config.yaml
n_layer: 12
d_model: 160
n_experts: 64
experts_per_token: 4
d_expert: 112
d_shared_expert: 128
activation: "squared_relu"
moe_layers: [2, 3, 4, 5, 6, 7, 8, 9, 10, 11]
router_score: "sigmoid"
normalize_top_k: false
routed_scale: 1.0
balance_loss: 0.000188
balance_bias: true
init_std_router: 0.0073
lr_router: 0.000829
vocab_size: 8192
norm: "rmsnorm"
norm_eps: 1e-06
tie_embeddings: false
optimizer: "muon_variant"
lr: 0.00684
batch_tokens: 65536
seq_len: 512
train_tokens: 762400000
steps: 11634
dataset: "wikipedia_en"
Below are experts of layer 5 (counted from 0) of a mixture-of-experts language model. Rows are named router (the router's row for the expert) and show model dimensions 128-159. Each number is 500 + 50 x the weight over its row's rms, rounded and kept within 0 to 999. Numbers have three digits each.
After each expert's rows: "comes after" lists some tokens at least twice as common just before its tokens as in all text; "mostly gets" lists some tokens that are sent to it at least half of the time. This comes from a sample of Wikipedia text that the model never trained on. Tokens count by the router's weight.

# expert 53
router:488510514528599543540620548508586413559499527528587507467562571594505487540436581455506504548526
comes after: " |", " ", " 0", ";", " 1", " —;"
mostly gets: " ±%", " Votes", " .", " ±", " GD", " —;"

# expert 8
router:521389478466513450492616530513511516579488555525573505508563508545585489537481556462533497546486
comes after: " of", " the", ":", " University", " by", " in"
mostly gets: " Royal", " Saint", " South", " Federal", " Northern", " National"

# expert 20
router:434498442515454474490552510479472392536536498521519436517565571575491527565544530440502457517471
comes after: " of", " in", " to", " the", " for", " at"
mostly gets: " his", " the", " their", " its", " this", " her"

# expert 54
router:443470484531606485475632514494519578606493502536568509534566546552481510502482497499511390579475
comes after: "-", ":", "\n", " (", ")", " ="
mostly gets: " Coordinates", " Succeeded", " Died", " Phylum", " Animalia", " •"

# expert 60
router:500477482459470545521492497541441509563559557554431380443567499473480458425507492383512432529543
comes after: ",", " and", " such", "),", " well", "s"
mostly gets: " including", "',", " and", " &", " include", " ,"

# expert 15
router:488488461447572489493576538509505535568514573568509430532599477533499469565476583530507464532435
comes after: "-", "\n", " was", " known", " name", " Born"
mostly gets: " name", " named", " Succeeded", " Coordinates", " Genus", " Label"

# expert 30
router:434483536431504567446527497557480408487449572512472411500566587596528536477550607546488489537454
comes after: " of", " with", " a", " for", " is", " as"
mostly gets: " some", " more", " many", " most", " several", " a"

# expert 17
router:447541506487534531505486503521459414514477506531449457424492480573542560457466558475487442489486
comes after: " and", " to", " in", " for", " of", " a"
mostly gets: " ext", " low", " impro", " redu", " integr", " strong"

# expert 7
router:437461463448614481555546514566541452545493519468513527523479510517610532457538517429578458555494
comes after: " S", " N", " M", " V", " K", " P"
mostly gets: " Vik", "ij", "egas", " Kam", " Vi", " Som"

# expert 61
router:450550362517512463558495476501584557526535549461486435436518550563481549507508571529468395553532
comes after: ",", ".", " that", " In", " However", " but"
mostly gets: " which", " who", " where", " that", " when", " while"

# expert 26
router:503591514518638523483537433555456558519508481586456528494514526588512604418502544474496528552429
comes after: "-", " a", " an", " \"", " un", " re"
mostly gets: " un", " ent", " rec", " inter", " th", "pro"

# expert 25
router:486462472478568459533581580540544549549534463511525452508566541519456642493465488446491552543459
comes after: " in", "–", " (", " 18", "In", "19"
mostly gets: " September", " November", " July", " June", " December", " October"

# expert 29
router:427424499508572512514536500522536490542427496530617472428540571554505487475456509436521419530484
comes after: " ", ")", "%", " —", " 0", " %"
mostly gets: " —;", "|---|---|---|---|", "|---|---|---|---|---|---|", "|---|---|---|", "|---|---|---|---|---|", "|---|---|---|---"

# expert 34
router:497485460501554523540492526531456531470496437504529493427521498506507553397514508439467415585525
comes after: "′", "°", "–", ",", ":", "19"
mostly gets: "″", "′", " 2007", " 2004", "49", " 2011"

# expert 6
router:507479523537606522457533459535586444517549522548569511528597563560484561497577512396515483498546
comes after: " |", ".", "–", ",", " 1", " 3"
mostly gets: " 48", " 60", " 80", "000", " 100", " 33"

# expert 16
router:459525472504553410525440493483488421521486510529448473492563507607543536470535539416476423508540
comes after: "\n", "|", " |", " ", ")", " Total"
mostly gets: "|", " MF", " DF", " FW", " Turnout", " Title"

# expert 19
router:499436509467604512522570559501509483473534548522542494546631511540506543526454460458487374530476
comes after: " |", " 0", " 1", "–", " ", " 3"
mostly gets: " Chevrolet", "′", " Pld", " Episode", " Ford", "frac"

# expert 23
router:521439481481527481561476584530526487566542602579476440505538492531498481458441586458526478626430
comes after: "\n", ",", ".", " is", "-", " also"
mostly gets: "=", " There", " Genus", " include", " During", " Website"

# expert 24
router:438539452468531418552531583546517443499477537567484519479566463610548496476449465460477447554497
comes after: " the", " The", " a", " his", "'s", "The"
mostly gets: " game", " government", " countries", " father", " songs", " system"

# expert 2
router:410517449481564554540530594564530353587612550535545450560524531525503525517530556468556458573511
comes after: " |", ")", " is", "\"", " –", "a"
mostly gets: " Candidate", "feat", " Won", " None", " ITA", " vs"

# expert 11
router:444480409480650477516493514529531542532507566516481400496635546540511562467458582442576472521509
comes after: " (", " \"", " ", ":", "/", " ["
mostly gets: "<", "born", "frac", " i", "~", "with"

# expert 38
router:416464461466628471528505542551555375529484520532488509535524524626563520544540518430518433555491
comes after: "|", " |", "-", " ", " \"", " MF"
mostly gets: " MF", " DF", " FW", " Turnout", " Swing", " Loss"

# expert 0
router:477544438450632492494480497558500413589545509530496471481485486542569500503541494450522467610405
comes after: "-", " \"", " (", "/", " S", "==="
mostly gets: "Sh", "H", "Ch", " DF", "R", " MF"

# expert 12
router:462462402485557477489526521510566379515451509533479446550533543615498519460457514447418448528516
comes after: ".", ",", " in", " by", " with", " that"
mostly gets: " Jeff", " Luc", " Marc", " Cra", " Mr", " Steve"

# expert 40
router:485532387504505510539559521547511417513506467595441486506555624525475452405449519474512478567488
comes after: " was", " is", " were", " are", " it", " It"
mostly gets: " was", " is", " are", " had", " has", " been"

# expert 36
router:539480501443554500576497455563510487553486532481516509452495551509572488530506528537620368524550
comes after: " T", " L", " W", " K", " P", " t"
mostly gets: "FL", "OL", "TS", "DP", "ilm", "IN"

# expert 35
router:443495467450560461508542550525501462459496536536505449517537552512454564472504582409485518466567
comes after: ".", "\n", ").", "\".", ".\"", "s"
mostly gets: "\".", " However", ".\"", " During", " After", " According"

# expert 57
router:498495500477521460574570546531450468499555563531459498518612514654502523497515531453534423558478
comes after: " the", " The", " a", "The", "'s", " his"
mostly gets: " father", " town", " village", " city", " role", " brother"

# expert 39
router:473539513510580519504539525497492450514571523495509436574509504525510506531556485446463488503442
comes after: " |", " (", " /", "\"", ")", " 1"
mostly gets: " (", " (\"", " [", "\n ", "\n   ", "<"

# expert 51
router:531441460475559533531585467504513422561459435635562538449479488599572523498428516522502447481501
comes after: " |", "m", " %", " Votes", " Date", ";"
mostly gets: " Votes", " %", " Candidate", " Apps", " ±%", " Pts"

# expert 41
router:507474455500586497529529447501508393563517567536473404469514577550491538494481577460485507562514
comes after: "\n", "==", "===", " =", " ==", " ==="
mostly gets: "==", " ==", "===", "History", "See", "Personal"

# expert 37
router:480443517413555426504496515546551531520453530523517506449586524505556445428565498416462453627484
comes after: ",", " in", " United", " New", " of", " North"
mostly gets: " York", " China", " London", " England", " California", " India"

# expert 59
router:497525437410526535511617487546527514515554463487428520539523538566541554462534572424567468551441
comes after: " in", " at", " on", " from", "ed", " In"
mostly gets: " in", " during", " at", " on", " through", " near"

# expert 43
router:457498469475539458494528531489458506505507523568535426484486573538438535492419464493476500630473
comes after: ".", "==", ")", " ==", "s", "==="
mostly gets: " \"", ").", ".\"", "\".", " ==", " ==="

# expert 52
router:547476496416614526479580453562521447546470508507481504471566494590506553507466533508491365531507
comes after: "\n", ".", "-", "==", " |", " ="
mostly gets: "\n", "History", "Personal", " Phylum", " Animalia", " Genre"

# expert 10
router:521498488496598536541493476552463470490507468607436491497582544540468504469517498502526417466485
comes after: " a", "-", " the", " \"", " and", " ("
mostly gets: " sh", " p", " t", " sl", " sc", " st"

# expert 62
router:523533527466557546474611535563500524528487471495534483465463560651526499432527598397495434535488
comes after: "\n", " |", ")", "\n ", " information", "W"
mostly gets: "|", "\n ", "\n   ", " •", "\n", "="

# expert 9
router:447436497494620519546570582501543460531467472555584526473524559529495475494495541481536421650500
comes after: " |", " 0", "1", "2", "4", "0"
mostly gets: "',", "%;", " +", "″", "°", " −"

# expert 46
router:488379522573670523529529558572545532542448411560535563468523581576508588509509494447557435603501
comes after: ":", ".", " (", " /", "°", "′"
mostly gets: "″", " km", "′", "°", " ft", " mi"